From a checkpoint of a small mixture-of-experts model trained on Wikipedia.
Experts: 48 experts in each of 5 layers, 448 tanh GELU neurons an expert, 2 picks a token, a softmax router.
Training: a variant of Muon for the experts, 1147M tokens, 4376 steps.
Below are experts of layer 5 (counted from 0) of a mixture-of-experts language model. Rows are named down (a neuron's output weights, with its number) and show model dimensions 256-383. Each number is 128 + 32 x the weight over its row's rms, rounded and kept within 0 to 255.
Before each expert's rows: a language model's description of what the expert responds to. This comes from a sample of Wikipedia text that the model never trained on.

# expert 8
What it handles: Articles and possessives. Determiners and possessives before a noun phrase in running prose, such as a, an, his, their, its, 's, this.
down0 [146 161 119  74 153 115 134 126 128 150 143  86  93 142  95 139 137 115 171 160 118  90 101 143 139 151  66 148 139 135 136 121 112 110 128 111 122 152 122 177 165 179  78  65 135  96 119 110 115 106 146 148 104 126 132 109 109  92 125 208 100 131 126 110 124 101  99 120 113 120 127 137  86 110 112 113 135  73 155 133 161  88 113 107 136 117 101 129 136  96  73 101 153 152 160 134 148 128 207 179 123 144  95 128  94 118 132 117 171 133 117 130 130 125 153 139 159 146 112 135 103 100 116 141 153 111 115 158]
down1 [152 110 182  99 155 110 139  39  53 119 135 160 106  85 119  73  93 136 137  76 111 143 123 167 128 185 148 145 113 183 168 109 120 112  98 127 137 107 112  79 104 109 186 142 221 161 111 117 129 133 113 116 151 127 142 142 135 152 129  84  86 123 101 117 119 121 107  95 167 150 184 180  87 109  91 140 167 110 120 133  71 124 165 170 103 104 143 186 209 151 125 104 133 160 122 107  97 183 173 137 155 181 153 127 126 157 169  57 105 124  58 157 150 190 136 150  71  88 218  90 137 124 128 114 144  71 112 179]
down2 [183 142  62 122 108 108 149 133 142  75 163 113 131 135 125 141  85  83 166 188 149 145 136 124 138 161 132 152 162 232 186 150 111 125 108  87  99  75  89  98  92 126 165 198 104 130 109 148 140 148 111 110 133 120 132 175 117 157 146  80 115 165 171 162  79  71 134 161 109 149  82 146 143 117  98 148 118 163  93 131 117  86 108  68 169 184  76 146 137 151 148 185 108  69  72 145 102 147 143 136  93 160  80 162 161  71 100  65 114  64 102 201 147 146  98 145  87 156 126 199 144 135 101 104 132 111 125 168]

# expert 25
What it handles: Numbers and initials. Numerals starting a number in tables, dates, scores and coordinates, such as 16, 445, 32S, plus single initials like J.
down0 [158 115  99 107 116 119 111 127 124  86 150 125  83 164  73 170 142  91 152 151 148 174 168 161 156  66  85 125 107 137 162  90 100 131 141 104 117 169 141 123 147 112  97 146  62 133  80 122 130 142 116 171 154 121 187 120 108  80 117  24 128  87 111 119 159  95 190  76 134 174 143 180 150 145  92 131 166 110 130 131 158 126  86 112 120  90 157  99 165  84 152 141 170 128 124  98  93 174 168 162 132  48 130 117 205 129 120 175  94  88 118  74 108 137 149 100 107 126 125 138  42 107 200  89 132 111  78 111]
down1 [156 133 142 157 101  92 169  37 165 174 164  75  97  88  90  77 104 149 103 154 184 161 136 145 112 122 152 126 137 147 113  92 167 120 134 204 140 139 118  96 132  95  74 145 127 114 121 176 152 118 147 153 118 148 128  45 132 101 115 154 162 167 120 136 100  70 110  77 138 146  98 136 109 201 110 189 106 139  91 148  99 115 120 113 138 110 177 141  70 151 167 123 133 133 113 155 116 151 151 154 133 113 154 155 111 121 106 136 111  97 170 158 113  90  95 138 123 105 115 165 154 128 155 159 143  48 113 148]
down2 [153 142 153 121 111 135 118 124 136 106 130 182 157 122 136 131 132 128 109  79 123 110  94  98  66 151 136 139  95 164 168 178  96 178 142 147 143 134 129 145 127 129 101 142 110 120  94  89 136  92 159 136 146 150 145 139 128 100 140  77 154 182 163 112 180 135 122 154 181 180 104 206 104 103 131 128 118  83 106  81 148 104 153 141 137  82  99 101 114 119 173 132  88 144  76 124  66 161 228  98 123 130 146 147 132 140 138 137 162 123 150 137 112 134 175 165 125 173 128 142 132 190 169 149 162  85 127 132]

# expert 18
What it handles: Clause connectives. Conjunctions, relative words and pronouns opening or linking clauses in prose, such as as, that, but, however, because, it.
down0 [109 172 104 165 113 189 154  79 138 154 130 139  97  94 100  88 149 133 166  77 143  85 128 205 130 152 117 139 126 112 175 192 124 130 212 113 146 136  98  90 102 144  93 135 167 116 126 107 190 157 124 119 178 115 109 110 198  75 141 129 132  79 135 103 139 107 146 159 140  62 127 189 166 175 130 187 188  89  87 142  87 103 171  75 122  92  83 143 101 180 108 140 111 105 114 139  78 103 107 106 134 152 121  73 102 146 138 108 103 146 132  88 162  99 102 137 125 145  99 139 139 151 125 163 168 154 111 150]
down1 [107 130  86 123 140 139 118 109 135 132 183 119  81 107 121 171 132 106 118 116 188  99 106 105 133 110 102 106 130 219  77 116 133  64 139 112 141 143 132  67 127 139 150 153 119 102 162  54 138 110 138 146 132 157 179 115 144  79  86 180 171 123 178 165 155  88  92  60 131 153 119  87  49 114  33 160 169 132 106  91 188 187 103 113 100 123 142 132 156 141 120 103 162  99 138 204  92 126 126 129 139 199 141 114 102 144 135 190  92  85 120 116 100 102 112 176 140  94  99 238 187  93  90 144 114 163 116 143]
down2 [118  71 105 103 141 118 119  79 145 160 139 132  96 173 160  98 127 130  76  91  88 123 125 139 159  97 141 158  74 130 120 105 145 101 102  92 152 105 161  82 144 143 109 110 106 201 124  59  57 183 156 122 147 130 147 109 107 202 114 131 107 152  92 143 122 137 130 176  99  65 159 145 158 158 159 121 185 142 128 140 137 102 112 120 140 108 171 130 113 159 155 200  96  59 174 144  86 122  76 180 107 140 138 152  66 100 138 144  92  86 138 195 136 171 120 123 144  77 143 123 163 164 122 142 187  91 156 133]

# expert 39
What it handles: Name initials and dashes. Capital letters starting personal names and place names, as in "E-wa" or "Sh-alimov", the nobiliary "de" in "William de Warenne", and en dashes.
down0 [101 158 169 129 156 112  98 144  91 109 149 126 156 165  98 129 149 142 111  86 107 145  52  77 159 141 192 126 173 120 104 143 126  72 108 142 135 166 155 104 137 148 117 121  96 168 169  97 156 147  70  89 174 171 101 158  82 151 106  82  48 158 104 176  99 102 109  72 134 163 119 110 133 155 174 124 103 152 166 181 139  72 133 117 181  98 134 124 121 118 168 179  89  96 178 101  92 154 191 124 122 119 145 128  97 104 148 163 177  63 173 165  79  91 117 107  82 131 117 157 149 188  81 145  81 134 158 186]
down1 [126 143 127 142 129 108 119 167 124 142 111 108 109  93 121 164 148 140 143 102 157 112 168 159 125  91 112 166 192  88 110 128 166 156 150 129 205 111 204 153 148  75 170 118  99 153 138 144  69 131 108 122 144  64 124 142 142 171  86 107 145 166 135 111 103 129  83 102 154 116 178  88 120 136  80 127 155 157 112 143 145  78 125 144  92 174 146 133 133 142  65 126  74 146  92 107 115 108 142 120 129  85 104 156  98  99 131 131 115  75  96 103 133 162 116 135 156 139 123  79  95 150  56 105 142 104  75 121]
down2 [100 138 120 136 119 145 135 136 149 119 123 137 190 181 135 139 100 145 166 167 103 104 133 156 142 141 131 110 137  84 112 160 111 135 147  22 160 132 105 163 125 143 130 173 107 117  71 175 111 121 101 144 124 143 141 128  93  82 103 160 140 120 174 184 118 161 128 108 124  76 135 160  52 143  99 158 105 126  86  77 167  98 138 117 130  54 123  91 137 181 143  89 140 148 122 139 137 154 130 116 161 127 136 143 110 142 192 146 162 126 162 139 165 129 147  79  78 152 138 182 184 147 136 118 120  87 125 113]

# expert 7
What it handles: Definite article the. The word "the" or "The", mostly after prepositions like of, in, to, for, as in "at the 2020 census" or "with the University".
down0 [175 190  76 129 100 108  82 196 147 158 151 155 117 161 109 148 127 146 124  70 181  90  77 108 124 146 119 120 134 177 134  86 110 131 127 127 157 145 125 115 111 118  48 133 158 144 106 120 164 121 132  59 108 115 146  80 105 125 108 162 123 188  79 183 169 103 142 160 109  79 145 112 161 110  64 131 105  81 130  65  69 104 136 149 134 136  94 167 123 174  86 111 148 181 116  77 105 157 116  54 197 107  89  97 157 116 129 135  89 140 170 118 148 143 140  86  90 129 146  72 106  95 132 184 121 131 176 161]
down1 [172 133 137 100 156 153 124  84 115 120 161 171 178 134  75 125 183 129  89 142 133 155  85  95 182 115 164  90 102  88 127 149  75 167  71 129 116 122 142 139 152 135 122 167 166 152  56 130 150 129 155  90  97 131 104 125 108 190 109 153  75 124 121 145 143 129  92  69 120 110 201  81 133 184 133 165 144 186 112  78 136 145 112 152  42 108  60 109 188 107  93  80  63 143 111  50 119 127  92 143 156 115 148 117 168 152  91 160 151 158 101  63 133 173 119 132 126 168 175 193 107 146 145 185  87  90 135 118]
down2 [140 144 103  68 105 110 130 132 115 100  81 133 109  82 116 147 148 137 116 105  82 123 143 137 171 108 184 126 119  96 138 122 152 117 123  76 157 202  77 124 127 157 145 174 134  90  70 182 140 156 144 128 140 187 124 141 148 144 127 196 158 130 147 116 108  90 115 164 157 187 136 116  90 137 169 156  90  75 119 144 141 184 122  90 185 186 200 133  94 100 168 215 180 158 150 153 116 143 114 101 160  74 176 136 138 175 137 145 145 145 122 112 120 143 102 109 133 111 118 148 111  79 135 112 114 121  79 114]

# expert 42
What it handles: Past participle verbs. Past-tense and participle verbs after was, to or a subject, such as made, released, stationed, moved, composed.
down0 [122  84 133  77 132 161 119 131 109 149  92 164 133 153 203  71 104  60 138  89  69  95 106 105 184 150 101 104  89 115 126  96 192 116 135 143 155 128 147 178 128  70 165 133 137 165 156 120 138 134 106 142 178 187 137 126  89 167 147 177 167 149 101 153 106 118 185 137 147  89  80 156 128  85 105 140 119 143 115 160  95 108  84  95  95 134  84  81 143 171 175 201 120 117 120 188 146  98 125  95 117 159 147 154 167 175 163 199 136 133 109  53 109 150  95 117  64 134 154 148 118 186 142 142  91  93 150 152]
down1 [105 160 118 130 111 154  90  73 154  99 152 121 124 113 110 135 148 119 159 148 132 156 102  64 176 157 145 104 142 106 169 140 129 145 115 158  86 130 100 111  91 187  96  63  89  86 131 156  69  70 154 128 127 111 145 171 114 176 105  69 156  83 137 159 145 154 124 162 171 126 108 143 143 103 123  77  94 152 123 177 100 112 102 102 112 115 159 134 147 116 122 143 105  97  93 105 108 151 114 152 142 171 142 117 107 139 145 119  58 146 137  86  78 141 105 207  68 141  89 141 152 132 131 210 122  85 131 109]
down2 [111 155 137 141 184 119 111 123  71 156 164 154 136 117 109 155 115 170 169 127 140 167 141 147 138 166 139 100 181 129 101  86  91 118 114 170  77  97 104  93 171 105 182 143 116  93 129 126 157 173 137 144 170 134 147 119  64  96 147 106 128 158  93  57 101 107 151  67 177 179 172 127 112 134 128 144  90 111  88  77 150 103 145  72  91 104  98 165 144 117 100 116 117 136 119 108  62  73 133 124  78 121  85  85 122 163 139  93 129 102 141 166 125 133  63 116 125 163 154 128 134 148  92 145 151  96 149 163]

# expert 43
What it handles: Concrete nouns and endings. Nouns for physical things, materials and technical items, like guitar, drums, engine, glass, and their ending pieces, as in "rub-idium" or "war-head".
down0 [142 137 130 108 123 106 132 103 143 158  63 130  83  98 105  84 114 153 123 189 110  87 150 110 158 107 159 103 105  76 136  74 146  99 135 115 129 110 139 139 142 122 119 136 152 113 161 193 117 161 118 170 131 114 153 139 131 136 178 155 137  85 177 148 162 113 128 109 175 103 150 124 195 130 114 152 159 132 103 123 119 185 121 122 149 148 168 144 172 147 186 109 111  67 183 107  86 130 199 107  98 101 143  85  89 142 107 117 128 158  92 149 185 129 108 123 146 159  79 174 103 129  73 165 112 125 107  88]
down1 [127 106  85 118 102  96 145  93  79 135 141 130  97 125 175 147 208 125 101 149 153  76 105 125 193 116 124 197 124 105  91 113 189  90 118 184 170 136 150 106  79  99 148 164 120 136 144  40  75 166  86 157  38 143 139 188  74 105 157 116 132 142 106 137 165  80 161 149 171  75 163 180 161 141 118 152 110  87 136 103 141 132 137 143  93 150 141 170 149 136 107 116 127 112  81 119 102  81 102 136 174 131 115 145 111 140 154 155 135 139 114 130 147  87  84 104 130  90 141 129  68 149 105 139 137 153 101 132]
down2 [119 141 114  73 101  86 117 145 179 100 116 150 111 213 129 146 104 127 128 160 146 140 114 135 158 161 117 148  86 158 113 141  63 166  98 128 110 142 122 163  84 119 119  92 112 146 155 141 144  70 129 155 164 133 112 126 149 136 138  81 143 133 200 150  65 173 139 114 134 162 128 131 147 107 116 176 125 147 177  97 156 121  77 152 114  99 131  85 146 179 135 111 161  81 118 215 174 102 187 155  78 114 100 123 128 133 109 165 148  80 150  67 109 160 113 159 132 167  65 144 106 140 145  74 129 158 123 101]

# expert 45
What it handles: Common nouns after articles. General nouns following the or a, such as government, school, film, album, city, military, often in section headings like "Early life".
down0 [129 165 126 110  89 134 122  88 128 162 143 133 126  83 144 107 122 123 139 130 108 165 105 125 119 120 146 150 128 130 135  89 142 143 112 188 118 142 137 103  87 163 152 113 135 141 111 143 155 124 165 155 174  85 115 118 118 154  99 133 215  94 136 105 148 194 168 112 152 103 113 127 132 164 118  98 101 155 131 149 109 141 142 140 138 115 105  85  97 172 150 156  98 102  93 136 117 154 162 116 129  53  89 175 101  92  98 102 158 183  94 108 169 121 140 170 141 114 119  67 137 118 126 173 102 130  81  50]
down1 [113 102 141 215 110 125 110 129 120 175 117 127 103 129 125 102 168 118 142 105  78 182  99 104  97 189 148 131 112 120 134 146 173 123  83 118 134 148 132  59 139  87  99 146 114  84  73 152 145 147  85 151 152 118 144 116 154 100 167 108 192 181 118 137 114 159 111 150 146 108 105 123 143 131 104 109 109 134 141 103 134 145 172 161  81 157 122 141 135 141  65 137 146 187 138 155  67 118 182 145  99 112  70 132 127 150 115 173 185 147 135 168 117 150 166 176 121  62 129 101 141 106 180 159 154 148 118 113]
down2 [119 160 113 128 123 143 123 118  87  51 113 182  56 126 164 131 158 132 157  54  82 105 137 122 106 124 157 126 225 174 153 147 121  64 152 108 169 143 129 123 177 103 147 129 146 173 123 129 180 132  96 162 107 159 130 126 148 138 159 158 158 122 161 122  69 130 129  56 112 151 103 107 120 105 152 136 115  81 151 172 122 106 121 126  91 156  42 133 188  96 124 144  93 145  78  77 127 121 139 108 140 146 106 121  91 180 123 122 141 125 120 124 120  96  85 117 138 132 163 110 150 102  98  99 146 127  74  52]

# expert 16
What it handles: Name-internal word pieces. Middle and ending word pieces of foreign surnames and place names, such as Hü-s-ler, Zl-ín, Kre-men-chuk, Dav-ies.
down0 [135 121 151 151 162 125 105 144 122 158 159 121 121 198 113 107  83 163  65  64 110 121 142 153 143 134 173  95 114 128 112 128 162 108  88  90 113 116 103 165 147 157  95  54 167 111 138 142  83 125 159 107 149 144  99 148  70 181  98 138 144 135 138 119 163  73 122 107 135 141 142 125 102 114  61 156 154 100 193 110 155 197  92  86 172 110 157 133 105 133  44 110  96 100 149 127 156 130 179 101 110 111 124 128 120 112 147 129 158 152 123 103 164 143 115 161 120 126 155 156 127 159  75 145 176 136 168 114]
down1 [179  80 160 168 139 140 180 148 120 116 151 128 122  77 132 115 103 119 186 126 189 198 130 166 124 130  83 147 137 168 121 163 117 104 120 105 104  91  89 153  66 159 135 160 121 138 128 119 174 136 125 130 118 114 118 140  95 108 115 102 156 112 115 101 117  94 164  75 107 138 187 131 114 102 145 148 145 124 107 125 137 150 116 139  70 155 144 108 135 115  85 143  64 169 121 144 199 125 188 167 160 150 135 155 121 133 144 151 162  76  99 119  93 137 138 169 130  99 161 127 144  83 112 136 210 106  76 124]
down2 [110 132 108 100 119 133  96  87  98  84 124 166 142  84  69  99 151 141 105 113 136 106 100 107 124 158 128  55 130 102 115 101 111 118 119 200 114 130 154 145 185 159 111 158 132 138 181 156  77  89 113  76  73 137  83 147  58 147 129 146 118 129 199 168 142 145 128  88 190 147 163 118 124 143 155 135 155 126 147 121  78 156 206 106 126  56 133  98 192 124 153  68 170 165 126 153 113  87 145  72 143 126 100 127 153  74 108 114 131  69 138  94 125 141 135 189  95 132 122 112  98 121 163 192 189  94 125 178]

# expert 13
What it handles: Place and institution names. Later words of proper names, mostly places and institutions, such as City, County, Street, -ville, Carolina, Penn State.
down0 [137  77  76 136 142 122 144 132 134  95 133  64 105 139 122 110 120 144 154 104  72 145 118 153 128 182 159 107 123  95  98 114 194  81 141 169 167 112  85 117 155 122 161 141 147 130 125 142 158 173 119 108 159 161 109 117 131 148 118 162 189 105 136 123 134 112 148 115 111 151 147  70 147  96  98  95 140  68  95 111 147 112  99 126 155 151 140  80 183 102 127 106 149 121 140  85  90  87 161 170 157 113 150 103 115 152 181 143 148 170 148 122 195 154 122  77 185 158 110 111 154  91 121 137 127 171 131 110]
down1 [134 109 118 171 106  52 165 110 141 145  95 135 162 137 154  86 140 138 107 125 120 111 118 129 190 120 131 129 159 150 184 123  99 158 116 167  95 114 142 104  86 143 159 194 106  89  91 108 160  81 104  95 125 116  90 141 151 167  75 103 160 110 106 118 149 107 117 115 130  88 141 103 134 149  94  84 130 166 117 139 132 130 110  71  82 195  76 162 149 146 183 113 176 153  96 124  77  77 127 112  77 160 115 118 100  84  99 107 203 125 152 124  76 152 137 118 165  42 163 158 163 129  65 211  97 141 159 126]
down2 [153 103 163 124 170 113 115  89 173  72 179 160  99  98 153 139 137 141 102 121  32 151 123 154 127 140 179 153 128 112 108  58  91 136  80 172 128 147 146  65  83  80  87 110 118 172 107  77 125 125  91 175 143 107  96 132 124  80 110 137 116 134  70 161 100 123 143  62 138  48 126 144 131 108 107 101  77 112 149 154  98  96  97  32 144 126 178 154 114 124 173 160 142 193 141 121 126  90 105 120 167 112 133 115 142 104 141 122 127 161 141 120  93  89 103 106 111 133 168 101 164 166 124 107 146 181  88 170]

# expert 26
What it handles: Person names, roles. Given names, surnames and job nouns in biographies and credits, such as Robert, William, politician, footballer, player, member.
down0 [196 174 105  96 152 135 103 123 100  80 136 111 171 100  92 177 123 178 107 144 110 221 148 129  87 100 121 168 130 148 173  96  75  91 182 126 117 125 142 145 114 205 150 119  34 102  95  82 128 140 137 121  95  95 171 161 125 156  69 123 108 211  95 135 171 108  95 177 114 138 155  54 130  98 131 132 130  82 139 206 144  84 112 147 126  82 145 148 133 106 129  57  33 156 123 132 113 128  93 125 174 155 125 130 118  99  88 112 136 156 134 103  84 167  94 141 143 134  74 174 156 111 104 120  59 178 138 130]
down1 [135 170 128 115  70 164 184 111 129 128 111 117 129 122 103 139 132 161 155  71  74 120 145 102 146 114 159 162 133 124 145 155  89 122  85 152  95 100  68 192 170 106 182 161 119 153 110 150  94 172 162 173  89 130 129 134  93 144 155 172 125 166 154  96 120 104 127 120 102 137 166 112 164 160  77 143  72 107  49 130 186 157  80 154 138 171 113 115 116 162 110 172 110  86 107 110 143 148 137 133  95 164  91 148 142  67 139 158 111 134 175  98 104 111 137  91 169 112 145 149 109  92 119  71  87 172  79 122]
down2 [131 127  90  89 113 129 113 147 151 122 133 119 139 136 188 140 164 145 107  85 171 119 100 106 155 103 115 101 115 172 108 178 109 116  89 179 114  71 146 165  80 137 147 123 142  87 175 170 170 138 117 124 126 127  86 134 156  84 127  89 179 213 182 109  97 148  39 117  47 114 135 124 168 142 102  93 117 118 131 146 164 170 145 140 110 121 119 121 164 143 144  39 130 108 103 138  52 192 166 151  83  76 156 156 162 126 144  94 120 166 172 118  97 102 131 131 117  82 185  99 129 142  82 111  95 121 130 156]

# expert 28
What it handles: Table numbers. Numbers, minus signs and dashes inside table cells or semicolon-separated stat rows, such as 0, 3, −33, —;.
down0 [130 148 129 136 161 139 176  68  89 111 156 161  66  81 100 155 132 125 194 107 144 112 128 186 131 124 145  78  96 113 161 169 160 105 127  97 100 140 143  90 165 103  84 151 136 160 152 130 157 202  45 158 126  77 131 115 173 121 152 101 116 107 169 172  91 107 142  66 167 112 193 167 111 111 158 173 185 136 156 122 167 101  86  91 139 119  83 116 121 114 121 177 202 132 138 154  97 133  84 120 146  88  63 116 188 134 108  45 129 100 141 209  86 133 126  83 135 130  90 134 122 160 146 156 144 140  64 202]
down1 [116  92 203 164  86 134 114 108 151 110 158 107 111 174 183 124 118 152 108 126 138  81 133 128 160 102 121 147 129 139 143 132 134 109 163 114  99  90 138 114 143 123 151  31 131 191 128 180 133 143 101  63 122  66 106 138 144 108 147 197 102 127 148 111  99  47 142 105 118 111 108 152 193 130 133 113 186 130 110  98 113 144 100 153 113  80 156 190 135 111 137 127  72 105 149 131 108 113 144 146 107 136  91 125 114 110 116  98  47 140 123 120 132 133 142 156 204 134 142 162 157 150 110 130 128 104  80 127]
down2 [ 88 115 134  90 130  68 154 104 129 159 186 143 130 193  93  95  80 158 125 115 110 108 154 160 193 105 124 101 129 128 103 147 125 176  70 106  95  94 100 159 109 119 113 168 159 155 165 122 145 119 152 167  82 163 161 158 134 120 137 149 109  97 144 176 146 111 150  95  92 146  86 106  59 120 112  89  92 148 180 107  72 118 109 151  65  96 154 102 155 131 123  66 148 136  76 109 116  86 154  85  58  97 146 139 150  82 171 136 100 165 187 130 112 132  76 109 101 163 156 118 149 134  78 203 180 110 139 117]

# expert 24
What it handles: Plural head nouns. Common nouns ending a noun phrase, often plurals or the plural suffix, such as years, students, games, rum-ours, stride-s.
down0 [152 172 112 126 140 146  95 147 157 150 125 145 134 124 145 118 159  59 120  93 149 102 112 127 169 107 150 198 198  88 128 160 152 126 112  91 143 123 143 132 127 116 137 129 153 125 142 152  71 110 105 131 122 115 112  92 126 177 147 159 195 130 121 140 133 112 118 129 146 143 117 151  90 133 127 154 135 128 131 128 109 105  68 103 168 154 141 148  83 137  75 115  44  74 103 135  98 117 131  87 126 147 170 131  93  85 122 132 143 162 121 119 111 133  74  85 167  91 151 107  91 117 116 100  82 118 109  98]
down1 [102  51  96  79  76  79 104  87 147 151 207 133  71 104 103 137 155  89 106 103 127 140 138 194 150  98 124  72 146 105   5  93 101 128 118 140 161 132 103 133 137 172 149  93 122 105 151 112 143 149 182 104 105 125 139 137 152 120 186 147  87 116 150 141 128 118  98 159 152 191 139 153  94  95 127 101  71 146 106 156 128 163 122 134  69 136  86 119 113 122 120 133  89 160 156 134  81 126 121 106 103 133 123  82 134 161 159 167 161 105 109 124 151 189 106 139 162 218 109 168 127  95 143  86  87 149 174 132]
down2 [103 132  98 155  89 149  81 147  54 145 116 171  73 170 135 133  82 151 213 111 129 124  44  71 190 132 107 163 112 156 133 134 154 158 179 147 129 100 139 112 113 133 185  90 143 192  81 185 134 105  82 114 134 135 131 173  90 104 117 146  93 161 119 109 118 167 124 120  66 127 147 118  72  99 132 111 120 118 135 155  40 118 148 163 121 138 109 126 170 154 155 125  91  54 150 133  99 130 129 168 114 164 100 164 136 135  84 108 115 134 147 161 154 156 162 143  80 191 164 112 150 171  85 103 157 120 115 163]